config.yaml
moe_layers: [0, 2, 4, 6, 8]
router_logit_norm: 2.0
n_groups: 4
shared_expert_gate: true
num_key_value_heads: 2
vocab_size: 8192
tie_word_embeddings: false
train_tokens: 799700000
Below are experts of layer 4 (counted from 0) of a mixture-of-experts language model. Rows are named router (the router's row for the expert), gate (a neuron's input weights, with its number), up (a neuron's input weights, with its number), down (a neuron's output weights, with its number) and show model dimensions 0-63. Each number is 500 + 50 x the weight over its row's rms, rounded and kept within 0 to 999. Numbers have three digits each.
Before each expert's rows: "mostly gets" lists some tokens that are sent to it at least half of the time; "comes before" lists some tokens at least twice as common just after its tokens as in all text. This comes from a sample of Wikipedia text that the model never trained on. Tokens count by the router's weight.

# expert 184
mostly gets: " be", " while", " been", " met", " become", " led"
comes before: " the", " a", " in", " by", " on", " to"
router:519565557441401439458569530520455438515461523575531455481548500477486465514552516516469503473501433535530516496435472442476569544536464577552552548537571465494515499529475516506532451465488419
gate0:490614535554464442564436559519491418449465488504471486415576561512463488392467511406504472520494426487563478501462438511474542529389468518514507476567540486542616443486482510499507500535371482
up0:494671522499428384536529440477461485404550444518427439448581506544532455417533520400535484513478520548495576588485462426451512558474457549492580534490530561516456453589450552498538463476490533
down0:552513472493546534523628509484445569540555500483505504488472455474478457624587558513490548585512491528461543460522519471506544450499451437457468447524503545511621563361490404530450460511502503
gate1:527537620399487503466491489537473511519468516598449570458540488435415431494514467519532563556558516556484486465445509514444520460434470530519510393491571398566491515445416444456484496517570416
up1:624482531441509599506498599521457526595452432473523556487549527522519540462497488446464506618560477498556552436427434599485525461505429566425562495502444430541496484490436492576560511497491475
down1:460531473469492566480513535469348508442545506493446462486488431512577471499473476463553555625438562484558598510472530566499464460508532582463655525490483607608460483500476501448495502484489405
gate2:483469589500467525517457494461451490479494446485542453563490518538566445358609622468428517462414512605462505507545479474444524529427479547500524578532472474555474481427416497535414521480522515
up2:607499459513500555514565511462435528497538580502536506495501504520567491406577498505529495520445455559471576381486451470465544527424449530507533501495492447541437567391429524540471508516478453
down2:451559472495440559520462434511544492507511524516443506454556554508495471554532514518494420434496444487494558511487559485521527524436408447610542510444549556492458450508536510566561415492491524
gate3:485489522541441436488459593452509485456451443539513494498515500456555514535520531483529597519512463369522469517538449471480498530447614540545588710486401500538492540467410563402421495500485508
up3:504498444536397421550435555504468473491512445557541478571478532448550551540525571527559550512529533404546492516527430533523470523453514599487441583470435500572509491427486545455432486516594511
down3:468462486553480478484507559561512502566524515574496487544544451531520535498543456526571475610342446436590601532483549566492473548493581491558493417530531478501514475442541474550456448507400477
gate4:487470503465518533473493485530492503527482434468507516590535478488479510574501528502484473544596579463478450505494416524459564516478505478494517440488498548487469514613473530521461496508469485
up4:496490499507455544456538441534455461563509444524493543516513549443491499569512574542519436562531504432472494541402494463411512551451500476522565410457512553508472546561430441479505468469588469
down4:483456526488436479556391512494527547544511544451519442470466523490559436601518503456498482474445501525523446475575501527470504462507531554591467449404543428559608450549505496525526437417605435
gate5:411628449454485560568504547479496530523495484483479525619437450501509550503503568525440490514550514433443503515501440543555586468576525579506524459550543525539504486491548563609512479470431445
up5:466669420474425608530515574451479509442481531502448484593436593465537490524519556533480439475491386456451538538455556516423541524479497518482506522605524514577547513444538502565514481456479420
down5:469536418576488495467522492499495517445546609525461479431538507459498533444475423488512515500559449535547455383470535493404545572671562506514511517477484483520490527421476472485444437530410497
gate6:564485539493458573556479530522542487470443506512524524508499510517466463564452516468487375388634432454452424447488444484458541513527489566486467536593621588455475572472454502515519440484447530
up6:495410460554478451525509445457505503533496559556444450490527545556416567526477509449549504438554467427529527626416575454490451517479512477494427603474532467477576468461428509459446515466527450
down6:509500515534394488541488601522554472525496502496561499509472443491476474529629525485509481435575479528471458465466503492547432560461502511517427504587502494479512481585441427498498514469432480
gate7:637556485467493514536550483472546446452536529486588469486478510424491551440544503572591480505522425522550524457435526491559574514475475503554482590650543473600397547476483527553429490488417484
up7:605619452546436517544505496484422466470534512531503460452492457528560484455546505535524532499471521531549612460450548546534497540366439488480455611567571447476500499483445483601534488481439462
down7:523508548439554445552427505582545481467518477451488516469527580534455493521337543462563476415400449431490423553548519473514613533436601435544548462468530544484453484527475533459608559449503477
gate8:601528472504468432489464444484449420460519468446524525424503501525443510472554586395574531396536441470511513425467529528524484511470348522422422564559499467466477496510491511570487518517487428
up8:463547491471457510478454378528427465509507513546471468553518513525544431505537577507510433461567576551505524515567504507477513518526417512530431493505504461512510582506463531577464529384507419
down8:514537542518507514628449525494458423516515483533580593521474487480533518471451504538535442596470561494507438544464528556545425443521518481322527478433542462537461576427490434480520481477475545
gate9:549499591360461505523572408534358469534522585497492535497543449537467541469501554446470495525546450541572446508539371420498519521503556547582514521567528431474479563507584554481496496563484451
up9:416538529442432596468497486540457567474571512547525438542581564533422450515490529596450466470546463490440464535543438519561483531587552561517492545510419514495436544489509524497502467550522488
down9:496434592575540477518562589459555489533462469464549512457506457575530470564483457426507564527558475503517453510548498575506500352553508484412558476545475455584513460475480537483446600471535583
gate10:486487536504491478489431603605497503594442559556485473458448496499498475480575534517590493491541516628559497517506505438477514490381451487503421528502589525526549452479424480491439538630538565
up10:505499512535473550579556541578446373525490491562430458494506522479489441465497499422558513549484527557454489523488459468531436407456441581455475435554601575559502420491401496540558509515441474
down10:527607510504637571567558476455462548506465455524424577474566534521458522498461410516549576456491474496489500579488527556508545406517553478574522535463491456490443488541452527588495606469474543
gate11:544497514581528578549478580523575523563436474498513498523550567436505517475504536508478490464488494452532476485527466606455559507512573529454509542485442465559592448526393510470349486553440501
up11:557417430573505544464432510540506586467501442447500531529577466505477413541517556395531465479498474506503441538527380560532531524481478529371563470401428520531492497527470545519513495533516447
down11:491524541536504472507467457510546517537471527448571512433435497434394516483465558523472401476436562479485463432531529491530501519498481532518437573535539406487514431639520394523457365434442429
gate12:567524701510484528453454596519369431517507551484579479501553529564437506481546590449464492472518453551523463611523497487442510465528469544592487479469582498501483541503436570553556476430476516
up12:441482616401524537500463475568479443423572528520488534479597500578487517450554551526481539527529445463410441500396442491438549504563444516519500484461596568513454549504483476544576477439450470
down12:486605537436427467452535493537557664520507469462494491502439427556482511478484428524503564499486443508530545449498474502484533461427569420423532371505512531485479485509516487443547476550489509
gate13:467491545470497501450523519479530510507523499483503516488480472476489543484492554546449422519444497431560478508431433552572554425485568497548599529405510511528445520522392543542419494563532475
up13:486523467506464528494556517500571468430495415509574508420529578389526484489517580566506472483508404385459487453438483437482578471406505483517521481445525542565454568498424529541400441546550487
down13:469518480574514514496547473578475495488441418522494465459494540521510494541506519487407471424477508485471570481560526435524348559449501402504521554494462516505495511528602479471581505524593523
gate14:532479469493481332482449438520485508483481453511457541488464429495526511567521500458468519558527430450467540488535428447512589482486404529578471467535467521555536504494589573520515530497532423
up14:521410480531502535395505512530479516481467480510538483508542501493503543493528637444474458423470399472506564593485530449470550490424451481539428599451507578522557514516554520537538501515540436
down14:472467480483453536500527397568555575473593516390545557501548492530416515498478434527514539549494496481442507409526513496595519523631539445524421485516570500512472474446481545480537420472512433
gate15:509541467392421486454542526448447482494567405574516486525519526479447514461528556515411417559542510589518582484555538481473498544484440602633435552543613493529492535457435512491487521472463464
up15:525609502343525498452558403413542521503495535504506555507440551495458523571552531570485489630537512571533518443521454490435500519559477557572470452514574431512467521549409487456572465544475443
down15:492517462454523465571464516455581569438580419497538510469492434500496484498493518483596535513527491473538565461501433562490486583540502527462446561455503608547534465496381525504404510532450554
gate16:510482455502540515477441510507497501491449434515533499531521523496484535522409589498468478484531411488554462488425410519562548527543542531530509492409503478504491411573458548487506489493474486
up16:472511457499425516428526503473477496518521527524491466541494622586528468539579461509444452504484466501519595504423410543471521565534526475441514528440526545532484457581449514480485455511524421
down16:462517503508452501445452504472547540457468550497503563521390496499531452514551464495550443538446577449412372462436578470564471566642548499510527531477480463529535506494569489488400493509508480
gate17:525486488460530498426514507581451483477501465510406498565579465463449437496537544445538489473481469442443464431435490482495488478500478546477550531508539495536508566523444592455516553517594471
up17:516526457462484425559515508523476490446543507539389520532629419503417436512518571503544524496492442462357508481474472526540507479476402508439547473445482536501462522499482540460543468518570487
down17:498480425591563508444415484506424464466524437469550442388459536494491527514505451503566490540511428457496492519348443520496503500405594445541459598499515503507495504444542560457478550514434517
gate18:493494518492465507524557563484433468492553531475559454408586446529441502440550464413498550565437399503494495427419463428556534553494535479559475476458507518433357526440551535530530509484443448
up18:517453464415471511454514526529449434479543462545577542421531488444475512367543582515480535574444432501461557440448511449514541536502500557516427450488467513474461545490513533549548480471478408
down18:523531443583471474471509490444476564523403520546519545602556474498569565573464542502487468530447506462519515447505520602545470435431502496404506440428475526490525558495467462636571579532442499
gate19:502556488395502531534438523514500509413562477535481481560478506550439581366433614506467505483469466439481562452490507533503486522497505550539567605584518500546515486509516492460417554493554463
up19:550544489398427502432490514512447533401534474493482448544484486621538513471584479568418539527491420552473615427515481483539485504513406544450548553534505521543415499460526499494517511525556521
down19:473476457478391421542433503475545506507471499528527483456572509412500488482527591465388613412465517464536441599552537444497556496397519508623483518480507521523547425463579456500464535406423505
gate20:547558599409535470512502411414536482498541472524542409520496490514433487441453557524484461497467523469574482476402480583543541491524478531549536673465638384587535561548448529528440504504460408
up20:547683512435474435462482503474472457397597522503495486496486541565514450440584508520548526547476449526490545535511463468488466477506397497442570520504556460631473489516475500546521488483490543
down20:522497590410483522519490522503547489527515481403574568522469495480532496492433480578552526448540571472459423473495487492556522509545543449568452498567554489521487500499472524496543506536465529
gate21:457530623511491496482447413544444556499545516600539429509477515514569514502481505433558501476516555498560544450494496519521521463523485539571476546512579450467498496559508504532491445507570516
up21:474609528538453460527423403565512518522443534588473523410457526478519483458564512466519501481429648501512442482373424478511550475492492644473467511504464460522551481525462487476501483499556439
down21:491476448527528565398527455471501431481565470407465536495530504513471486573498578518531456532501451522447495466519522561418372577503487467588533481538495555450555491549427480463487547474499631
gate22:493581481542453448566488412422422488444457611505440538528522457538541558554457514457441512587590524382514587445508453461468543483531480476544472494577504554506488557490446542521516514572400435
up22:498460465498448457578498490531511447515490537523434493512514479491532533568493495459507523580493570473545624531514537447499519503475478385531454558462582473462504470551483480555475516529541475
down22:429553415519432550511450432477482467414547509481581519560483471525461554514504503522460515507492601547496528485487479521517495624515538541495422482535524534456430546477416443571489531570474471
gate23:509590552420495478519372517401491498418504515432454517450414479515497464467459581485488416486462416510483510438457480522464538478512429478508549478552555456571487497507462537484594469523522490
up23:538507578439415502490466487423513442475558520398445541451478468489488458525531697475548417497510399466474477417494521538478509512470486507602508556516589523431517571502483528550520460502519507
down23:494431478442484409379568545445502516534488427426473527516568488473550409453479420533531474548445526447482493471593426501537480566516559486557538496378461474526491581536636526599572389491524390
gate24:544567519540455539557503473446448422483467539514519455518442468473484513386510512528442454533578465413535543363568508463476494523476499510537463473609541491506505524362487544529473579561485435
up24:548499502454488495404447451509412533472481516524506604481591454458473529448527534521447445529504456569529555412507443478534522530555321481549452490486474502517426508420480502451492528558520441
down24:499535447546485516584481459421390463408438466503533534554418509482450489525480575419538449548461633477525556567434509521563459514475470549439516468555519545534551511450509442487441622479457457
gate25:480506496401525425396484442535481453525420485488458453504572483548477483458482499492494493549565538556534476543479349570436579504351478522448490496570473507531476442517411503537454473551436424
up25:483604486408594417505462462515421555457502470514440401444546516450452461512544494501514498495638510461422540513512488474484500581433394663443516508462473526520537486453448453563494451554509443
down25:478475551463503558484567409469429503521549485469571510507565511486530534484449457415447511579549596548596514498540429461478419493446451544440534434546475568455526440436548469440477551558494536
gate26:504486606492554567540452564548498413489394493526440404423507545478516398498544502502465444416516400573524443589535518539430530550545509459549520570482600533450512522486445550410434482558490507
up26:474492542455510563530508507550491507573462441536465424533533531551504459557530464492448394482440451541496529525491401526459563558532479497579462624515496559489496446455421564463543511502506455
down26:465428532511461434437567585557434510551605499524553441559548452475570540473501511480483462424477409519593568566497522440466488522365434541605470502476528437448568430579521520517479525474484480
gate27:533544557450495435419443472417466440511552491563472440500553408552455464447524564484504533557484451492528534502519506441463574471527437560566519556525572466531430543506494460423474485528489592
up27:547481594492494503441465453505492459450524510564494446406596524488480413518534491470459558532548363448504491500480534463491516497487478656547495556436523506496444535525566418435483472506490546
down27:574499574464487452498509527511511570444439619485504475511451550423513491467403490450462502526497532493574482489484514500571389518502516450449496492494416540577466455598510495447465516430491470
gate28:578439477414480402408503553503516482546364521462471440478599474481427482481455554440442535517531485491468496465477524554492552535457513499461530441511468515554455372458394473490470510475512446
up28:468479537523475434365506520576470488485526514468491504513572498445485448457492562487546564495504476441431426477508441430522602541500441621423487489475402511568440433500489442551471487521538387
down28:542412462537479522449457507480500496532502457647575504524524473412471451478495489466521496481564411429522440507575614430466499524512563615517599585545518464512434517465489514474441559529534582
gate29:542518460503509522548408494507483460554443504457437482511536550485362445556492558400562509498512408507492393617431470526522531478542553506521570431496534465507555536482471512498545462470506438
up29:510577559493478520463526410508492522588482516473455448521545460545448460558479515507574466507504445579560400495468493515544546453521524438517557433437483520511493539521353509498444477545537510
down29:557545520601486417445476577475489586420476455529526584491460460489436471445520411563507509554485520477559475555445498571561462474532559502526540574519513453427454560520541471482424499571536511
gate30:527517534512478497526499467517461510562490589546547556531484490615513575548471623505396457548529524542576543449502495492564499508530516357637507434569506502466491528510484538524547510512450409
up30:515446458539483441538482461534505484530439455556456552482538437592512514581516510461485529499515509489567556468378525462625533528529450376498482401529460490444483474499514473481458481481575455
down30:402526477572412508540431445402503459441500555467524484503471496452512474550548500463487498548398500524500502547484516461466422511498466529495464551434523559457434517448446438540574555466526478
gate31:449525532529549552568480477554543511523371482510554535474510470390469474470511628540505478522478459404486473499463486524418484480527574536550523392532548494545611527404434531406437457549569488
up31:521428505523519473520595521534484455536483468547564529469589486470540455523557589524486471463495557503490372413408375534538503508597554547556591485457465565504496490486550539613504473533532479
down31:512459494505496563416528492488559457590530494437574539548494486548377483456441443554434535514530514500528547486531524482495528546494447458576467502468466518404426460579491422550413390423444451

# expert 29
mostly gets: " Bou", " el", " disapp", " After", " 0", " miles"
comes before: " |", ";", " \"", " V", " The", " S"
router:408461454564497444435635527533611531486531476526524535424473526465533465520460456501589504413558543478488603518487541465471379548515429454441516440459467476429485524526600448461551480463561546
gate0:521509600502454484492415512506411483480483486515436471562495563567444497522504520517552502573576440500523498548560534500518494487463498570606457503526589490513446551474456528369478485529464430
up0:480523487475449538503558524514499437504545569466601449426535486468497487514481512487398546406521511491511537454455518511515459494533579508498456565487500503409412501517573548495463556495554525
down0:570466494589579473459475444419479471489529430484447590460553602535474515497484495576497590501482508431501552433504587469482521536539493516456558467563407477551512520506546551498465568627484484
gate1:495546521464528535564453514520424464469403520476511459526560448532448572456465553548482468552533481479517429513531413491471595395491579479593492553492500489556572553451401637452494538555473447
up1:501514542519422504505471461561479475492473553516502475462495524487517388524587595576417505580519453443551531542539471502547526465534461545540585418531515476476479554503533506450512634522433432
down1:525428537475535510423477451499503573483504502528501538549467493471571507473456502501420570569508551514497507471438564608408527541547476493587477401472551452431488456492494405535549478505501521
gate2:529514544527508453524451509519444489537435523497423438568486470508452520475446527558501447495479482523515468432574419503559563457427444476540491524463564508391490499478345531487505551567471452
up2:571534507467537508466446557405544457451524602435493475414487556566597444490598420521483535575563486522522439477518487508463474475421415539551526539391509453519549501436528447454508528490488535
down2:527485566572501508497494508456497490538395450466519519570434428523530477525499489495522355478492502547487529544522471502511438477471568600516447455587490646559507372430487515432613514543508522
gate3:553497550470449515535513455505472511565553467537504487506566394586462552501536554606479428575560374475497455490468463521518554423562542542555508545589520506515516531493440514437481543577453449
up3:468566525459528390457486506485546537458525490424457551495540443526474496424512525518447541487518441525495425504493457547531485477552544508518485498530540371543510502450558574496572481465486447
down3:505555523458516493429435427520531473478466525501472525505554493579417546443556476448522591438552524507525472493462614492481469536560528568453575636504484523462487451434471573583530533620477559
gate4:547534531401563443494419441480489474525403495546488506553488441558433550515491558576351472605553529522501522388542444481495545457503506544506447605537579478577498544440412530496481516582394396
up4:546559544503545398500471490571500408493489599585462539461479507497478415497518514548370477574539577494471424406535424443498506436493539550525478496509501488442487584481504501546537486497455502
down4:476539470553509489456423503508454501500589520545592443600457591513521465496449487494556485433482555497548490605520523497469411553520509531546530509503438550400438565499457587503550515402522517
gate5:580536558402464462431502501509447494487519454486515522511535536535493438493538504481487442502561441504508424577501459517599545474427497476504452474494574529456486488433393644448518490556489436
up5:587470496493561466458548502394529507514601534462531524508519548502507465507555482463544448410547542577544414533524489441581470513392457479435436421426470547460479421488434481449523486436479536
down5:544489575531539516524504537496450438530464469447576543517490477535424517438462527362532553472457462489492441443489458485607466581542464542571480413507438550468523441461432474552545474514518483
gate6:556486536401578450548443406536458506459536499448403468495551482504513472487362499483518475586486456508439483526466453573571598451527488539549486543570543493545442514411433594430499544534517438
up6:404521470515525521542494563411468426523494441468436462550480508558465593530496571593477582490543466459435559604535494493360542495560526511497435484596509559440525478521449624437609564509449517
down6:467571435549468529448480507399488572499529427488518489435515543502457588465608454504481548496613573518537496438503451544604501507578534443462550449418402384485456475591534490538511536497509434
gate7:444538542481521488534464565555457493472390575579424533497497439552432500436496554577490481595530457542566512520548480533532559481470496563467505518510527457477602494463447590448427544609423463
up7:536565458431468469546518502518494455478478461515504464573608495572507447565532542545407464461509420391519501546537470465450494477435455443482502511442488527454474530527477606512520472484502487
down7:489481432526436497494457543454452519525481472510514457402547483571468590555544501551443488450482580462473476460526562492466440492534568545468581485543507544443366471487540543495517462549478548
gate8:492459482443526498522481547545441456405435473416576486533554525542519520473508522560446499495518467463529569539503401476568586523442526463476499531498557498499485558459442526493451513455485500
up8:533503452433493575536408553531489567470463544481502426514538589507508491479420530458544467477454587482566490426502431560561545435510629521486493470393510603517463546557544605527503504472482471
down8:463514512501450485525610456527507488471463496529512527515477482479369466555429511487451506436556553472514514480613645405484465441490535517439558404551423591532478453465467531509597435555391459
gate9:509513589431487440520500542467500502494523534476460396559501481531478476487455539439480548557572458528498471478571544561523555372487559528477475561516511475554528523465446509455457477504397504
up9:583511544546476534507459529430426541470393555485483579506567440588455532507514508565487434510482509487566574504356403516578514495484460527540538508462509540477531518537497539505512603640504550
down9:550441465509475489470542508436490560591464463579413578473425461484509549530491486437468529576548522499563567448524440466457442495482512543559508456498490521490430583524515519481461522543543513
gate10:533531582479538512487476486480435579475464485440513554542590513438429443454462467552418439513515462498532515488531413580511668455453532434518495538477573506571475516526438516490403509527477476
up10:625573544453530502492514501493519572546528541464460489505557345580498562496523443547478546497501510660539469447549483495543413539455465488442592532520498444571487569523534512527471518527418507
down10:504508538438451512507517352523454484593498458448560533549488501487506447496478445548441547521528498529414562578522542451442552524509452523394519512492451487444538634454486477464450564541482460
gate11:562514487501560460515461555518409464513503558429516381517561535542473532498520540490490402567524440519555474463524458469580553395499504584561452561469492487493476468520422590449468504605449408
up11:590467540456505556541601493483506403479618558445453551596524523534506542472518392537430480591491527521509474477466447537592482463501490587450467438529442542465486473494546503470457558506571488
down11:522527543501577484518476512478482568549419505524486371569537512539521515521542473490490483513508455510477463494500532511532539631435526537588526504375502541506537452464386470579582528503502446
gate12:490486534450493505512512440378436479491496522496383472544519425470497455464492567498498484542558475525533506519555465518574562480493522535540535474426563493550479504519490506395478515589452421
up12:551482532576492601579447493425559475560483544459531382580556478537450436434504465534459502579558472552515460495413516507445466530498523515583543467563461516528516541499474474454488530539505610
down12:572507433569487525512541573593560454512464461475593469480423551570416573589577476431553473419496551498509413438512381457482481502499527601519543452537558518508466531615459494469477516558539567
gate13:543599565463498480509481482504414497489478594449448497497505525546450531486502509465500467565507381492524439436463488582506509440377472468509489510533544480574544504535439510522448548542471440
up13:556454496432475597532471504481446547457516471479448529599589438487450521504531481520431477576567557464522471491533468496520586454493597493521516516504580492515466588437464573517559493554419447
down13:447534581594485454537512456574452520457516517493512492514515511514501582505411467602575477506515493480525463525526396513491564515508420565491538621481539468413398510420491486574527500443489567
gate14:498483527487417475542534448548480431499435491484482497604532477540482448475433542520527512529536514417474498527520451549492493489443490497554409509528485538527435544521367531504523488635539432
up14:495516470493458405450442523460398447492475533555428418430481441483451559557384495449477526523600523481511521488513506489477521554543527468592486523577483566483534581441501531538491491469481533
down14:491504445592472445463526497400502602534551497442439496408594461411605539453519517583498399527504508474416509464601502412455506461631561471461520550530487424372512581521523462410495483474519523
gate15:561531529453502414473576464482445538601511542487472468455469430471476512505569514438478482540502465526485458486568500590448472481509534599561520476431523540444558501508481583471422478545483475
up15:542498549506471521543491439482462508473548583441435514542535500476511463411465458493520478467543504546569530509478438468454594458466533522432425503521537616448441552481514548462525450429474588
down15:448482422513520489514500494418512559549497540577504503469467435562523474548497478518466452541433450503542484534545505488535633351536537536489499510495460486446488538439562532545460537568416459
gate16:404506479406512465487470527499519493495455520523490544567462544526453518536409511433456450545490478502581551499582483520500512506471413540489497508515548491499480422498468678468512565589565497
up16:519545593584482465569445454435540566544509551465483500457558438583535533420464481590483442453463492505399472475534411456551527555531494479532551449465500494521531490497514553474536463563460504
down16:484475514530452528519494385482539496545534504510550428520347505481515487468417503520550459496555488427498409571573485472463542607409510564525508465485514446546496455537551587482508588501397510
gate17:487606514437481426534396530479459511414454518542468533480543494492475440463403468533450450551461451430522520562564526434612565480533531481506522555435557497502439580484480542539479517560394457
up17:569498481501466529537559542537496482511498448422449543434587561534512487580468594523473513490471383484520448503558441520483512471529465603491554542458458536488539446526522526487548528468554422
down17:592581586531488591548532505454455473519499487428497453549504544551502504523480504459479455529503502503471568506533529516459607454457505498451532604484448518571487449546543488479467388430474512
gate18:553544513419515512508431449494432538532480510514461527505547490543426482509513606526436478588516501518572509483588433513548539418454569524536559503422605383540511562448419514515450497502559479
up18:532557437434409491466467423467452393577435555465504539511425570565458447549513616499463456527508560498553561468489545561544496438509539462555502487404481337494508451499466540501429509499463424
down18:544608428495510476593510434529538466531479581529500452516416563479522473531503476460471463467505399534419452477528487540497407507516505503559412583603499508458456525575458431459444521579544448
gate19:520524542473571508509495541455491545506510488423431489528479526557498539521481547505478455559489484511508551518550435487552593377494513610508529552558554476529454542528473538458483538592471372
up19:522496544486506513534540456537530487550521507453446594547440434484474544564497441532429463534439534595539528475432480430528477424419509561459492465586495563580429490576537377500460522525509423
down19:387520520607519557572457469532486477489452516500515498560539475506473523469562466526576459477515503510478480582483472427481557532487546450522564453549447589455474425462495530482485559506564480
gate20:577534509472452444458440487500512479465559471532458569489528496532428450506511576559428518503508425468515590499466562537551615471487525509500442458595485540540527517472473554525451595495525479
up20:511516529464508584590516526469467596476435574480509450576492378451500450448524467455483521468556565537458387474577429541531524464493532582519559564393561516505463530534506491513522471537443487
down20:497494520487436511525496517390579518469530539520579535525510507488524511398510500524511484398533483493502491467528527588492492479536475491602480484487503503546515478470420554503508544450506387
gate21:521518498417498486590491462502394471469501462495469451493572460493483520496467537488535442542528503479416536468479448459505566472469497525472472526512578527511538530451427589456550471528507427
up21:537416484495551490418552517450479537571587509487477612584464517479460528429444497419410534452523509515536513488444496460490464462458453480480446447485507453543531494557511463443455527502496462
down21:503551533513607482547521482516486489551514472485527502489543454558343473405506431463484523484554425442461497460504504467471504573495657558564435562429524501472460501527392426497460558495594564
gate22:534567537459536513561400489507429494507437486542414492487518480547410484544466533509532484564559458499450417410578473525557566462484452534505531528584535528551500558440458504473485512559447421
up22:507552507517535509472416492497499573451485498560480377482491486558516491544493506642578502452549556433480409374486440505585557495538450475477541487563462545411464555478577466496570426441463467
down22:456483414496482527458499460558536450590486424556508513433518435494505352521505541459440501401472545559458497487466490476586458490440492553493504442435413429483377550549431491468465530441509391
gate23:655509496449453467579462503493459517491450513448504579516482558533374518506574467596522449512518430548569494568537472592482577473516529485457466532514511570531446568469436629507522494505462494
up23:611478419476403403531523544446541534571446476543564548431441573562451509600509537575503497432464552557521512545522538584506395505550505495449457468510442481455554514496485558550592499469494501
down23:465504426585441580501517560522567469530472559456565461493542433422518555459450508449546475557545500517440498415536530420493568518514564594475552439544436433518533476427445534569516427529498455
gate24:465593564446498486503447402444416599580511460496528502506526506472423518498456566515486486545580508455502503399574465476520538477436542504494527500522513484543489510473380563468479539547505485
up24:532531456526463586459466483490555517494393606521459555472438523529440554596547567623466511584446516493518424442440503421407535509534526452610534478546514552424555582498534576458524501596461485
down24:457528500584463602452506527557581443421552563488545552520410496444586541373558389469485535498525572515463558564474538467494527537510515452450512537511437534511501409624497570516527525533527527
gate25:469547480465551511503469502539487519506449532424465481558502458506515436498334487465473464488548497504517460489519493530489542408565509474491552598459539409433500482510416573514499518494489396
up25:465511548539463471520518358389476474479478467533473546445504474478515560503618529537355500525468410440426566476515537462435563514450565534519541427531502449550534510457558541541484459472425560
down25:503458681422531431480514480542497485442477439523494471582569526554477502509489514497582457492502427438486476494450454594523528449553430416639485499511481557497451467479467455429445517413389488
gate26:537547512428502478513532514458435472506457509464452521475520412501478563449434525520449508532581414404539489482524423547621596479455536500526513603493544438537506553493452494548479514564436476
up26:492505492451523514499508489524598517471468507401476540620512494567492428594499493621458539522600488396458458447584476444445533475508483456465569521498565501509532557406504508487549435408525483
down26:427501611636447432561446512564491506523431581580541544532593389474518497488507492541530439551471494622513544442367491469492492515540544516497468484464514560477436472397589566574473495501445553
gate27:472563600453447482579544531499380478525495503382530482562520420513482559466510533531470483547554468487469536519500513469612629360468478475527495516517528517487434511468455508466511631561491421
up27:575426543396509505470482456489418534481416547569391533544482484539418498507501509517498444575497462524492548480612434539491516411459491580448531550453489489474531496483461520505569535551549494
down27:600492511478479497521425492534509496460505491503525499471367545344523523415478445477486442455427507575552501506450455476430507423451505434616521569458506540478568520534559492458501511485474419
gate28:465509510429518538524490436442488493468503489491346471508528498502494457512539503483473641596517486520600503451537575565432528475401512571508444513447516497464454471513467473553610571529487418
up28:529536490553471434516398461562523571444417453559518428508477573532514525525415560594536433569413505482415414553484358519549511490524459460543544528544442513535506562469442556499463527484549469
down28:529535504460564442436496539470492575488417476534488568471420505474561436465469577517502452507525425471523488532518420450548556519523460416523480546531486458514516554483499507515410465624480474
gate29:467478561454462459545510378461524483495453463506448558556447434518400514420462486583476488481503509489515493469532496553512597427486491538501517553546584528512535512465372478499416567625453458
up29:417481450446501504468490334506575469531458432508491537526476437574398524421411486516495615492460555534472535442402509488465478484467489535483446528526466490494501455525410470445470538666521521
down29:512512499471442566483502451479537476441477479486451466462584522442349492470460508453465472428454498415488486489511587370482475493440467558453498474460511516524497548378522556469511465584506589
gate30:486466535513538524436491524479463458499492541489455367622536540433456419560363459552490466474616395501465495498547530499536555502445584478566468540541514501508466468471414542472478509512475480
up30:499495470452431463483616418456578444480487535411445520480563542537550502560543461506421453567490516512527563537488436500538570459544463440505469471498463472473442543449512566452488514574492465
down30:465486448459401488615494543463495554577446519497437507491521502505634546450523483475436443429616444577544431498471444486554574589490454529526527518456448538572479455451607479509510543538524532
gate31:524484527388484492475494368561450547555576419511516491502578421550393459485507526522447549577476461480459523453553496507507586518468552482510476647509599418503541501523493538522516503510528458
up31:474562568539570499550471525603456472546390511483462464562493532610447452466395526535576492618503544525458555393535424451489524540457486472506468556500471535472519483441485589454456503454489445
down31:496518384477487453576521511479469516582420445450458528483479517476464541485498514487501516508503450600450457496532477502491427471458497483474592419505471448384452548530456482467493531392542512